From a checkpoint of a small mixture-of-experts model trained on Wikipedia.
Size: 9 layers, width 192.
Training: a variant of Muon for the experts, 359M tokens.
Below are experts of layer 4 (counted from 0) of a mixture-of-experts language model. Rows are named router (the router's row for the expert), up (a neuron's input weights, with its number), down (a neuron's output weights, with its number) and show model dimensions 0-95. Each number is 128 + 24 x the weight over its row's rms, rounded and kept within 0 to 255. Numbers have three digits each.
After each expert's rows: "comes before" lists some tokens at least twice as common just after its tokens as in all text; "gets" lists some tokens that make up at least twice as much of what it gets as of all text. This comes from a sample of Wikipedia text that the model never trained on. Tokens count by the router's weight.

# expert 18
router:141161152136084133155139162143106097119135130135111120106150108136128134096163104136112152093113112165170102155124112129158150091156132131143141139145115144123170140133169120080130173138123115132173140127111165144097149116089132116135166143109132130129126115113149105140114148091099100125
up4:161121121111144150119059104124147135137135117121108155135121190149090193128150085090153114153136111123142068131117128101130151130157101174146101158118121155115147123135139151094098130136136127162138131100107135126115147105141085133111122110151161110101117119163116099118125124141134105122
down4:086155165136165104137139153103165138125163117146131176127123136090137092144125140133140107099115134087108137139124103118158137171133178109090109127070120095121150095134138129147136129077112107132147124149106119158175110131116159135104085130115106126129091116145122112149111161137140069154
up5:151157116143177100132132125143114133121155136145078152158132098100142126096132123113070122129103104159150120079108099112127119153122114125095121140130132145123111102097134125138131133166181108161120115168112109136154172135146132118114127109173132194101114123156105165072110124152138107141
down5:149100138161106137099103104132112147064109129166134095089102102140115088147097132126134131130127102106145109137143167141119111074101118150136088104163114128135132138169146134140164153150093119172121106163144097128100124105139126100114136126112159076153126181127105114172126150135111151123
up6:129126150127125109134167118144158100117135089160138135128134130161134092138099114088132117149123109109140166091128124131141140112132163102084112127135117116143145114147122145165152156094135123092148114168146129114130113115140090120125138166104157126120135136187146140115107169102161118161
down6:120118131185146136117129109133109124109126141091125116129102115134137114119135168066122161089106125094105153130166135153145120127124128112115153139136136101100164159114110155148103101148105159151139096090119145107109118146152135112127117151117125107105101171112122081141086105121108119146
up7:128136123092120118136147144143105189154080118102145149131173120119134154110127102120129142142186123111135132128105108125123132151127160101079126116114116151170165153155145111109147069093169127101115160117126143111098134097110057137163099098141160144141157124144098085137130170128112128117
down7:104113133117152114162132146161114126127136130113129128166129168140114141148129073112151162111139144144141160121099138159157132136161159129117148124113151108084155141130081126119100156122147081185140138104129147173123115177147104175106088181119151161129182132138111082140141143118127100125
comes before: " of", " in", " time", " year", " round", " season"
gets: " first", " early", " second", " time", " end", " died"

# expert 16
router:149160143113145155148139119126172102168141119108118118095084122130126104157114103123127136186103143118107141135139083173137158127165090105144118103121097105092167141142109111100185093117119123103125153122138130146115155141148199128143142118137065114143113131135127110125154076143099124076
up0:105122138137148127150143099108116138149117116137104133163120163114125127115137139096137121122134153134149107096203137076119114135153135169129074104151177074146132120097173091165138121120095141151140129158123139138099138143111108142116139158098131126092119131166127110137098144108114117128
down0:113098119126152145133154138110111116096096130141146129112129165092129194124083118171080133142101152139119133152149140125133141139110140094105164126172160131124162117142079150099140157123155126127149140134138124097114146139126123120115140098115110121095131125133135146117080080159139179104
up1:122114146143110147106132108114130075166050116123163115126124135150118134092107159098117145114124149144144144120164120152161090121145121161142122119084127146150133131116131161109145115117139126137103131141159115088145179149075070087100122106186112143147088105138124153114145153118155134111
down1:133107083134160145083167141116101160110118146135082135130128124106154141139101159100117145164168133090124120161182136119131133145185132114103129121098124101165072123114143116131160175136132138136081139135118104077099100118108119112149148125113130128119131115075150104122109162169147145089
up2:128138121093112139084109148127095108077135120131126118118110147128158146138137134100123152148114154108144124130154075128179114154139161182138140156119113103150136105142105093112132131087128182131136101132120153095130142086064134126080070132171085183124121082149112126141132157171149127139
down2:140149144115115124167068114086116171131126076142174110073077116138128174139118084167110100156186106156127180182162139139170138121114176059143111134108118101122127167141151146135127136140114137118141147136127120113126115169129132136093111082129099119130132159124142163134138147111148134121
up3:077112125108137095123136107090106119072095173124142148113124125113033097152174097147142124134112120157154146142182135153108091114101124158120159120154113106146139115107135158118119159158082121140116125117106127135127166101105134135126136130184099107159116093124138118141129119150084134170
down3:166146077132115114146080092145198119126152165143118102136142142155104106106117074145138147085129111168167137124102146160102162160132106129155129143109135121148122122138135137094164135155123143118133121161141075090116101143144132143103144135119144179110165116128129158137114138154143115144
comes before: " |", "0", "1", "2", "3", "4"
gets: " of", " and", "\"", "–", " ", " −"

# expert 26
router:130094127131142138084118123151183159119132115173117121129161141094145160119114143124156130048119102132124145091131099118136148131128132108162149141135160140154073135103129128122112147170111168115113107110136144117111105083131087113125136114115167130142120130135113119098113186116152179148
up4:125107111117127098110091102165132164106138119141137145167134157126161151123112133141122080117122130150167084171180110130110053107102148106097132123149105140136057145135147119127126093155127119163140125158152118142167101139134176154146145152141141124143115112155157105145111147096106140120
down4:120136165140145114161132114086127087141128125126131144118146116116127096153134141155144091113144093127132174072121143119157173167119099113141162140120111160125184113130161141098165117149105129127098134100114121164119138130136128099128061083145093118126119089117107139111111116136120161137
up5:147125124126077135103161124113095085134128152127146104144165161104127123107147147110124114112097131138095133121159160132145088134140177133078119129132101113112120092114151118101168154115130124161127126098148133115110132124125150137117130118126180135146144160110117110097155113183128149129
down5:132119165129117165146148135087125150123118164133095089162115135163130138120149116159118148149117063146111085147143122074090138098136128076118123129132125137051108069136142098155093151121113115122115137088104094140201158128099140134125110147134130180130135102121156120154106132115111143109
up6:118132108124102120115140135064153118095109123125138144106129097123122150147143137122133131121110145109101137165133177126148133135145158149122144139114135163110171119127132120118144077193116157088104115135129129144142174098104165113149135122095150135164124184165117142089161132164144112143
down6:089113103121160095091141116165136137128151097128107124162118142099199088142120158131152132148141111145138128121132129143118140122140137167144113135095124148152141128138111156135144147095127149124126116125140136160126099118141071134123099104168076139081122114100128102176122125127099147114
up7:112133116160116139162101122201101142119165141125143129135150141209138149107139149150104137124155133182123134127108149148140116131147115127159103138115110136131113120134144130131120102153148116111086117119115156143098113128150122136127114135102128114106133129149151128132146114143126175168
down7:136144079123082129106131122154134124171098123129131122094162093153147168143137136136106100122135122149140082105130121104107158109113163079144103105132158066125164131164099133146187092165122121114136144086144116139158128121123135084150126111119188108152148120117162144137139143132136171111
comes before: "==", "The", "===", "-", "In", "\n"
gets: "\n", "\n ", "—"

# expert 21
router:134148144129149150089146145165119131139146109157164156149158154176094135115137127141114117154148124138178137116141142087116156118149077098157166204134167182154137116139124129173106110116112095110119110107111128159125176129102126130076100133111131132149116155139127119156163109140166143130
up0:119110114130093137111150111133106104132124150122075111098171118142122109088104141107113153131126134146129094122150106123101111120097146126138137123131205134187150166171117113164130116135131134109132088154125107110122120102174167126116117145124132093137106167117181074140166115171070135132
down0:171132099162135144138114143116118161110129141118151160134096121115145156124113132133134154117145141130138173124151168109114144140147098121097119172153128121134117119129117135101085088123125121104087146121141135081165087119145160097140089109173111090112128129142122180121096125101136114092
up1:139111129119096108136164139152151128124119117145144108171102154166150119115123134110122084118129135129181144122109137133131150116141167125099151089109144131159089128137131151116133195139111081132139155121120140170116145115111088123125162128134122162152126117117184120134137130087123107144
down1:094133109151108159156101134123156132128088082103159168141117091126114156149151154116122148123169121115073160148104157150094166110119107089136126093115139137161116148112141104095127103100092158115124120124176157081165127159130144083118125131118118115097136130139082147125083145122124098138
up2:097161163174131129132115113104134132166100143102122144105075156135120146107125143165156132139096116157155164114115109126219132115124126116120130140124156116164093143104150109151181152098130109131124140141101152144113108124122164122120106100118099089152136095132099133172093115119110111145
down2:142140137133146155125152152121116161129108096155101120132129136089099145170099118117135155134134130129190118132159124135133146148123113122176117145121131116126127120118152130174147163148153155135116150109107145131108090145136103081115081106147114127117130185114152130123143130155142159134
up3:085175125162127138120128115129179152156124135110173123148123158124121078107110144141110113156088096113139115153167156128127104105096129127074091121160143172197088126110146118168149154142138138158158122123146126139124107155143076115121100087080121077111068141126120121151136129127098148116
down3:164132179102131135145146139145142125147085149088136132131102062141145113115106161096098123132072103128081092106121111187133103159118132109084134125127106136107139127113105133114076132130149116146133177179152132126126143138135125092162104112159143127121170141136128156143077080132126177113
comes before: " the", " a", " his", " their", " an", " least"
gets: " in", " at", " for", " on", " over", " during"

# expert 17
router:130126139136149142145132102105171097155138119102119127091105134128135084150115148100143132184115137116118166120117064154120117124176105117160104098110097125105121128151107118092163099122132119112145192131133130132127143149161206101130157124125087106146117145126116126090136067161091125074
up0:132135097137102115126138131139132137117146133143125148114141125133134124150067132107141134134118097134150142127106166157147119095148149105097130103137139187108092134122144150109128124092157127143129137174101095127108094077147131128147081108101089164110105173093152134127151136100079115110
down0:129111133128145101132159095088098170139116163096122157144120127119146107106088152099131117115149073115108119133169138165129125133115155147139125098127150106112194158114128148119123143149128120115173115139115093104145129151165142103122144144117156127116122120118073127138109125148080154100
up1:131153131122121113160102100186144119129140132086147123153099124121138134138089124117104100102153127142140108101129208114156096072120156073097195103142114099111118107150133117147162116103120110125141163133140117144149134121120109124168168122089121092154127101119151150173137143127130129129
down1:108137112116151160101130066152130121141155110145116163135137098149139116137108149085132120153153154087129112125137124137107098106103144125117103141123092129124134101113153145163137139112141124135124071133161165150100127097139118133132141084206140110116085128135112140112116111123082131079
up2:175087152122144113077155153123200095063115119110124144127131144100115081126127087149104123146116160141120086107118118098142179109096150134130151123132141138131089118165130146094125161123131101153132123102096142128104143119158119117138079110168097142139114122162115085133119143137147127126
down2:173166123128127107121107147134128147114141138095119152133162146098106136148141089127117162094148106125130119126142175141101116165117097122124151112108127153105112140155128153128149142126091137144097128142098101071151122091143111138181139137123101152119108137122116092121096123090153070096
up3:124127123139180122148123107136152106134134156156153106127129163151126118145149113156175052135134164119111134131134142071152147116108108124123129153137095135122134128140126126160133157118109096112146174116148125105107105085133190170133144097135125118160107141149152119127147111099115108174
down3:108160128091132122113104120148172110166129120143122138141168129077110099175136112094138108128132170129167164136120136136112092134089110173085116114112102135113146152100188138117148128098131086157101116147151125100144144128129103121091128171134134137123140144112148169143089184124128163144
comes before: " |", "%", " million", "S", ")", "}"
gets: " ", "5", ")", "6", "8", "4"

# expert 5
router:131108085106150120172111091129058126130146099128083113103153152099133142116147122149140156102165132117138099125118132089099118146103137130093138079129154153095128109123139134113128119145123119127098172109138134185113163140105111136160137142124159102176112103122141112089080123128143136134
up0:117146132152134133149154104122103132090144148134113130130116119180130131145106089116112149111146116170146101141119106137122077142091131124089130161166130110143146136145158139104086175168083218140136118119137145143114084144114148153110135134154135112085145167092136088187113146138123134171
down0:142093126121150157127126110170097102112129104134109118162115118132122100148127127139125134129136106126144144087144123128060152113134113119151137141158108120147168106113117082147117155144152124125080134075141100144081141151142106092147151167129150096167134130145140113145136120138163120140
up1:132120133121150143135136129112121132162120120087110141134107091155158132117128091122121123113113143165079127115123144205143099143093107148119120183148136103160096088151145085085083132114124106149113141136149095116123145069107128091151115134155126132128164101136116139092104103133132122090
down1:159110113107130114053084119137127138135128129118108115144110146092149123135094167179171145134136112106151108122121126115141122139094155124139128147101119159118154160147115167120124096119057114103131111152149121089106083171130106144113186113124115112173144147124125089113147127084117114114
up2:127153163165122106171092134106136156105177123096141119177138127125143112085146115110101146123187099100139152156138132084131153130114109112061112111135140127108083090121153104134121136206135115108113120167096108128128117162135115119141105087152090131157087154126103151130091113127135144126
down2:138118103116133113116124145100124147135121109119156146103091134168087144170084152146127131154064131159124123159118134157099125116148188128133135099098162114131141156167143141108159153072129141117142150133120122136115131159130104139142166098112110154126147093146068124099140108106170154151
up3:109128117144174129091128114150147121092099114148151099129166118095149073120101111097130071107146133110104153086115119103119141117105118146145162085118140128127124087165173133146147101092102135170111162125097164170118088127134113142109132121139128117128093121140143145140165138135149137122
down3:114109104130065128107119160104120099114124136139152107091113114170117139155121155140100163112188109170106145122087133143122117125159170096115135148137117150097132123105106084092136169134119116161161081123133134136171127107147115104092117115083170128131103127110103132064114124129147104101
comes before: " as", " the", " a", " in", " on", " to"
gets: " of", " such", " well", " including", " is", " were"

# expert 6
router:127155192117132111161158132105147128124137167136145108096099129109140160123097134143162129112089142153145140143141143154138162111092164091109153091106110105167076147100106121152069156078118088118102097125133164143114120144091074155115114142092119118102135118143159107100104159159143125117
up0:102083097108198123130147150112128155137156128118146102087136128106106141142175084127130149142164114178150109125137166109140097129162140150171148132147166131149131099156114135123148110151161201156131115127116157130115141135122097089138127131103128143125120151141143138110103108100142113113
down0:128148109136090100150135142137146124171166123125146144141116111117149138100175073119110169108140111128147124127129143119131142123102089119132125137111108133120184104124173105150116134157132134165109141110139121122158146133081130159091167117143187116117116117109154082138137110124150127106
up1:167127116089117089169139127122102151168134150107115124129165093142101125127141137154084112123127139118133133102088152118138087124113124131124162198146102152122104093092147120121111139135146119107124119120139064133125144129106146124090072166086137137151133116161150146147113121132124142196
down1:125132142146114095094122115082118126118085153107103089102111124123119138117105110122119108151153131072130108170138159146080144146164108122150158143151134155109120105150141123140158109162109089115127126138106163128128128096137126115163133176089127114080122097134101095138129124095143162142
up2:122137110130118131136076122192123096113144168118107137092140131127169114095112119136110102097106162137117132106089118148073158125109105146146154130155134158135139124147101152140099162112106132127125115143128130147139106161132118088133176130115142100083095149086179114121109125116168145155
down2:125138120113142099106128111090114138094162132128159140142137094149153117132134121137167179132177149142098088108135122139170171127126159090114116076143146129179159161107144105089110103116137125080095128109140094087106142129100128129126090113159101110122105149126132185158152120131103112119
up3:147119166112145113093108129065171130108146159144108168083169177101123141083103117117105101149151130109137161107174108147135135087135109115078143087104135173142148119134151147169149122139109148111097099123161146148160119134153157125092134144148144119109148112135150143084149132103120118138
down3:123139106109131133114105133129130126156144117133138132126173149178129114135115131129114119139156162150184087102138098095151087138098114074111090105148113049140146124122085152103129075108128094147160190101138129083120120112134100105117092124077115138123145123149137101119151123151133121094
comes before: ",", "==", " ==", "===", " 2025", " ==="
gets: " September", " March", " October", " May", " December", " April"

# expert 11
router:125082128120105136094134117129170166117127081131149135135090097129164122165107139125170118132131140140149121124085144090132137111112161119127139107139143139111124156137077120104155093097107100124092112119147141140111106148147170146122097132108144149153104133090179103134125101148068116119
up22:152104158097133147148138113132126131165147133116090152107123167109143164171135156159113110113087132132125111143135102171081064140114105113110116131086133124127111164121140143141125129115148120139138154160131129094158120105134113123073155120127130090125119087155122153145136139093112174124
down22:131129124123137110155131142151119129097118119101090122130146125127121167140119145149118142127091117116138122120139153152110115149074107151139139144098138085116088077161160100101148149110138151126172092153148118152141067164093131098124125119127135115114114117155126100093113122132146166128
up23:100146121085154112161129108144104130158126143134111079110105145191081131087159105111105140143108109112118136157125150108120096118124115187144122130158143135138122064143147154146145101142126165145130131164135092143132108115111130161127152146175094158128078116131146148108087115162131122166
down23:145147077145120126110092147123069151168131100097173135180175118118155117085131163156138130137130102116120121137138136117087163129131132127139169133120166128124143169189100144150089140149100117101146147140094115142118135122154106128126152113118155141166078115119167155128125128116155120121
up24:140107128166148094131145122132080108152094125102127142122138105117121118139097059140095129123100161145090093127114127136090136126131151131123094182162125131117097120181096153152121157172120161132167139123080096162151162129155121117110151122172145132157108155102129127121122118161133109123
down24:179122127100172162132117149156131105113149092137105114136109124133064126142118080153161129123122119121115159116118162149182167154123162145109119121139151126164159086125116114134130119117137133105120115170126176072119161153099139091080127124111116098110136125128125128110144143164126134120
up25:106156129142171166157128109106110133125136153108090134119175114135148159165115114109141149135139085158076101129087123119147167102108119146134094142116144171134151106071147108150104105106102178155172140167135145132101107097109164124129108167162111123142112138143083114133156126105116141163
down25:118126160179108107166141101070121108115103087052159120130126124118132142129141112168102149104120114141147129115095130128137129113093114144148117164126146131186168109146115094098091095137130137128111119141128126153131143126133150101087147129121138073107120117153112129158148143095142130101
comes before: "\n", " (", ")", " a", " is", " ="
gets: ")", " is", " footballer", " politician", " player", "American"

# expert 19
router:135141168133137111146141148099120067162124141119147139101084132147121140075147105149113160045104103110152118143134113128148154114116176095124116127101118113113141144156111118138115188094123094117093135127152126169109116132084170119100109156137127142148136126157125145106116130174142141150
up26:134150110132172097106099120145106152114141107166124136148117112144114137133141137127135120124168145013082103151165131151131139130123133140125117127118102109112138118132128145123143101125175150115123111144156104166112194142071113140108091144174103067135164100159155119110161108154123140120
down26:148167154123150112125105152123155138137091127103099130111167126121135129081153136142123106085146134180078132127126150172169131116128106129149124118123143108117112140173139149144111181152074139086136139167091142146169147107161141105138123111126147118090125172088166122143086121117119122110
up27:119150130094161118122130161147075125134092101119080095149134135144091175120122139115111130120200122128131161108143142100171147100130096171154083158164194132108076108122136105101164143099113108128131099116132148123099169130173132132137130109128136083116101125095139146177115136122104112079
down27:122080110138130151179137111143140153118137099122141135129115153134178125129105148140098149162103109124133097139144144086128158149133123153103124148112138116134110117105180134108120125134121115143171155110141105105120154103136149149153152164135114144139126141138160111191146156093066085157
up28:140111126113137123117155156171140128144155138137148103161114106141128110146154147091060114111153078127102107145116108098127112101066114128143110114110116128141129108150126144133121137112100103084155110093117094157150132078134115053143139074089129133126142151128086120118108113151100163142
down28:107111116146129126175111142100130154147134118141143068145115076098169153131141151147153114110155140108147082138110122145119111167120116123133157126208074126164145150139157088139158129146098145105155144107106123127128113120153089146146157116097106172110110123104116127111138141140129107136
up29:166126135144143125151151127145141083116142168148152144143089142092116188145145113125146146119120114100155132151118157127132086123169140112114111135106150126136114124105103149140106105117107141124103132154127121132119084108139122048189150104178099113146150120150142163139106125145156116126
down29:185125134129130136075141170153184167137150107140139107112112139107120134120132191117130124128111079155141103074157090160092099140134118151130123157117144117110136102161116148116118146091090122147126137154090103129108127122141136125145132145116139151130076148123151146150186165107204127156
comes before: " of", " |", ".", " were", " in", " from"
gets: "%", " number", " population", " age", " average", " census"

# expert 39
router:129168165126162123173142138101096153164161128134166121092118112083109181132143147147178153112133119132085112137095134106157115110091179141124109149103115123127132117108113101129163108117116161132101109151127113140099159152091178147097111068126098113142140082090109110158105135114073136156
up4:108159097121165176155142132143147133126116131095144125085171130111142132148135132143147122139101110103139143098132111158098095127119136133130184154104122168157122162087117103176108151116119113147126146109111149123121111130107109142118098144111181145086150172103118138123140149113114130130
down4:129140126132141137181099136135118082164105092169119134178118142110135123131105123135142149102146157101114163180123139107155124130148104120109150130148115137130129124169156115108130129079098167111095143111107134183156113115137132092137133150114110117148160131085146140193114120146120142160
up5:168150138130162122138113105105133117137139150132109118112116121155099175160114098123097166128139128132118138062170139128158085141138164111114132090125173080135134136150121103134153200107101120101137124141157151120107112112118138104083055139099139128113123159141179115188146129134148102174
down5:128123081144118093138136134168147117117152132104123161135049135155128166131125139171101154157095114119097140126106130142158119128120133142114092157142125132095112139100123171085136079140150134153115128158149126091124177178091127130156185106112134105114113108131105093093149134098118146134
up6:089143156123128115137087107144150148152130103143117135126160144186107117119141156103103155149181139159152147130125119103152136136138112174151121138163149136098134125126121120087134125138134206132122135125129135137134143140140146136120076113120112101108121140157175157142155163092153152129
down6:131121159157103133146112106115096097143104154091150088106130152106117153144137103092124103054124124105154106121146131147142143098181129078105133093120120147138162127133129111135127141138140123121124148136139124080098157095170135082139140128136069118139125172140112172129110099149124109155
up7:155090133170115141094109129132154132165127116142150102091089123162142120172138139138132101150112177120162158111152150131113095097085090136117136144140094081138160133155136146116146131119097112121201130124071115138132115170148101095139099166128124103142075094121134140096130137132110176135
down7:144120126125110102094126138165163132113074146117106139151125096110102101174123105099070150109147126130134130087131093118143128152146163104146127180127143162137139154164155122134142101131098112160121094147171106146089124161139145098073087123121144153139124097079165120092114152145145096177
comes before: " of", " and", " other", " years", " in", " who"
gets: " all", " one", " two", " both", " other", " some"

# expert 20
router:129146121151138150140140113111133178160154100103127126104115134125110125123062149092135106161138123137130110125124146141082084183123055109143123157139115165087123124132167117159150163124150114131140155111124146154112128141149148158098140166120131143128129158131121148136098168126111117118
up4:119123107167138099137071101153098115162146071150124125117116140114074213163139119112136138148139141100122074137092123124143135156097124097131130114118084146157128098149159135130113156112115136146106103148152125137114121122131097120113113135156102089158130131159164137141145106136136113127
down4:167172159122098143135122147121127138110097148117177100101145097141142112092124117131114110136134111120149116127137144123126114084144115149093132104111177156133115119136085104151131148120081115063179135151145138133094121080135115107179147117132117155120155168117142106100056142109120137093
up5:142118083115120134111107117125141087115123116149130146205087158147119128096144128117156090126130156136080152129107108088177142115136103105120108119135165139130140121157127154160176155147118151116120112120132117117148094086125117116111134116101125139134082147115113130142110126120162097157
down5:152128093143169128140092126147090106156129158118138153101152124085138148168143130142128175143092103108167108113150137107089154093117138099078134108178141073179157114111135127129124123127106102117133123100169121121132134140123147118156128111131086088129141150132109108150139092117130133115
up6:147123100134164082137153150105116149153153101118133166140115078139104166148129139133106120144117146135158174133110134110141126124150117135166160139095117101129122112099124104119123091091153129099190095135119141149119141092140107111157150041110111125125151119146118150099160109133113102139
down6:144133123159151177070124129102127118075117140126127109115144137135119118103140108139176101121117148088119137129157114140088124153120177132096115146111131151128106135119124097109138137109115108120089161079148157125122134101170146174108147190150143105123122121091144114184178108112141171163
up7:131089122164132121143117128149130156107106110140138095130139118106125147125138135160171160137119143137120151131143170128080085117113138097085150112144117138123154117147116141145129098136153134146155143145114133131077097131102133123118152140082162114098133123111118147151129133080137104107
down7:116130133116121092160139148174151104136114129136094121120125121129142150122110112143131102114122142130134107128101073151126173134102104162145113117101124108126203129136106117136133135118145137116112111091163107165157135142128133133134165152158137153107128101122156152082127136141092130124
comes before: " the", " a", " well", " an", " his", " be"
gets: " as", " with", " by", " to", " from", " under"

# expert 8
router:112171159142128098085118098134115099154110156153074137099096132129130114137091141136101122098113103091092146181125175103129116131135114131129146093143133183100132155134176114157127093100135105159118125117139138170133094114100148095119155100136148108132120107137159156169143113133125176116
up10:139113137140142119117116129114141124125146160136209159114138127126161127153099149119097114155132119109151129126087125078094153157102128167138181130110097115172088097116118179084149142130125143098152107105111114103118120146124129116110164106116108115134109109167143109151135128117104117128
down10:140130106101156122131094108162129090170163152145125149120077144114094057127132168141141156148129156144101153115149147148156126149156100077128177112144149128126160173115125116136114126115120127128160119125116147125123090157151134148148150127081148120119130098126147108122151159095123106125
up11:126079134127155151112129138147133168114132136131152121134112155124131117143120123142114106154138138113114130131136082101088107141148116144131121098164119138124105124113091113156151146135115145135128097151130164165149114122139137151148120118150147113090128131106152152148130154152101127086
down11:131170136148121119132128105112115099142108117127147168136081118139109115105113095144144143138152081127146136141108157137125130121138143124114133134112131103092136110155118095120143140108137131120113139136115120106117151080096142122118138099135121119158183122097112084136113142151170162149
up12:108130106118115126089143122066151185112086115112133164136160130125130121094138158152136105143145159117087134128134129150147124168104119130138128160111151152108169120112140102134166107112136107134208140128109107127138117122148150116136138127112131117108137112086107124176151144131133094124
down12:124130150090144080083154136120121153140158106169105133149134139130163162135121109094148098156130147100091149112143161187158142130119106129135112115112161150164177129107134131106171100118091167129165130151119129121120115121075154089119144115175128113131112124143121126149129121122109114146
up13:150137119141136114149115191122157078119125145162137100155136129156104104116136136145129110113133141113128141083160137123137108156129128116084088172118117138119130119112143144177135147109194087129129152133141154140139130119109080147138096110112111120141128153183078110149106152140149149124
down13:131096107156131179161113113110127156092086157123148109119136122114153155116103127150124109145107134122108122112096099133141087201118165117126126074150157145134113142117093128101126114111116134120167156124137077139071114154151171123162182122128119149127104108074098125114079116105132118128
comes before: " |", "–", ".", ";", ",", ":"
gets: " 0", " 1", " 2", " 3", " 4", " 6"

# expert 25
router:168108177128137099100158123084086152078134100183119155137144101120140100136091113078114152151139141107116125109129136171139103129143110125143139119139114146108179121123110105131120098092125137116119129124131117150115131157083154119141120125110123120129159123071151120152152161117144097113
up10:110095183176128111143121136149118147156127096129131126094102114112133101103104126103099108091144150096066113131104155121132084105169137133156123115159108099175129159127080137131144106150099147108133108136106121137150166138139105137120129152123147115104160159114137136135143114113133175081
down10:154157129115112107133172147125094127115127134141038127166152094154137108089143130138149141126109090135161116137133148101138115143123119119113129087136126135149124136090111100125147105112097128121142111135113097140116128142124129132191163127161093136151066160172123138104122125091134090145
up11:096132141135124127129145118119139119092117093139138128159135119124156120131108089117121110125131136119172105141159098168166117133118118065105138114114175128112112132150136139131150115140144117109098161113109144115131105157143144143121118122143127202103120126103143136112100106110152122106
down11:145117128126158105087137120205161183124122143133177141084107130147069148119121159120114062129124103153098123092099104139088145160148108141118150087149121123123150139123111102165103139158141106118170134110114131128143133118101130152117152106127161133108152120153125074124116099148113168123
up12:159137092142133140141143137103126186117115111148137097155171159106149120108164158137146144125134129101134119145123127126113123129091105115113159160150105157149125096106101118177143076127105134088130128143128140122125089106092091103106144118176149148117158081139132117095109153152135163104
down12:178129133129138135164105144177167121099130143136121105111141098140107151113118112107122164145130121149185152127133120143160079155121121140162144109106140127104141094145130131122116137126120100148164149093126162123112132087146143118121107108174138095112115128138137130141226104101141154130
up13:090121133129114143122163131101087141088131091157108133116190137111132119119151138078159081100126156159170153113118136153130127136130141117106120077147128136147125145093138141125123109124142098128099113142125153130131091124110126118125130120118124126109146137107110115169162116160145094128
down13:129142144095078139103128129139162149124159135119170123109129109150140111156118134092138098127153143134105102130098158172107184122138163133138108102149156086147125132076112201136120127096135100162164105140130141132111127145128133121068136145102100072126153147122107152117141094156134112101
comes before: "-", "″", "′", ":", "°", " birth"
gets: ":", " the", "\n", " of", "N", "′"

# expert 30
router:145116157107136152135137114123176137136128101147126143105112135117140118141134147077154107148117143096115155137115129154168078133131122112182154157128141132090153116131126104100149091111113118107133117125117125166118126135134166099115113153115124116117140128167132109161113123149085143127
up0:092187128139185137114127149146096134120117154144120081112135120052120148115151068170155121112146099143140102102147134109100084130117128130119170147110151137139137135116099118092132131111100142111142134101068109158174099098106074094143159088102129156142152112142104148119121126082122142107
down0:088124128138161156107125146143177099104135137137146107090134164194123128135123119098138122169116137143165100114107155114138124129145146112155061150134102129137119116121112104161162137137138103126108161133087170107134166131116125126103109113129144143118145106129121129099157078138156086150
up1:143105116093102176093165143145135164116155112174137138116162173152102119081147115126137107141138129104129159138146131123117138125122159109112091168110124186127076138118172124150128112111124143126171163105115133161121161136119181135130134133108104161122130133111141110151126129083123148158
down1:144174147122146098165105129066121113163139148119155086110147101108128150122098147153118104128136149152089126131154084166164149102157134128120117153141098143145111108107150112092156149152103112161136123166073158117154112141148134120136123100093109133121139106124122181151105104116191115117
up2:137128135143175138171153108122139114121114088135125105121098122132141156130126083139134080115163154121109132134114129177109114120135157096144095135163117125139079146079121153138134150145117116131120141118128111133124121083127157142147108083152088124128163120193107125157141096134140143111
down2:091147135104120082153117163139157094145171150095134154122156170084124149155089150132123119086156135153145115130119074119116125113128111177171155089138162158126103119153137138113118163080135104189122132084102147088171133157139134137091153138131147122160150139128101122150108148107125129125
up3:132132126107103166122127086143093139146096138079129131105161121090091129144141108131144126126116178115151136150151154159117099089120130104129129144142137176096110127063104164171157096132140141099159130124093140120136126147151085119126146105131173127100105098133132144153155106165154142125
down3:117136096103092130153146115123154119126062125085129113117131129088163096183122136173168134125141131126110122124130134120087111149124128149167136129152137108114129142086112142140118159118120135156131146108156148088132131127120125115160178137130123083138142125095121143152075077171149134053
comes before: " |", ")", "–", ":", ";", "°"
gets: "1", "2", "0", "3", "4", "6"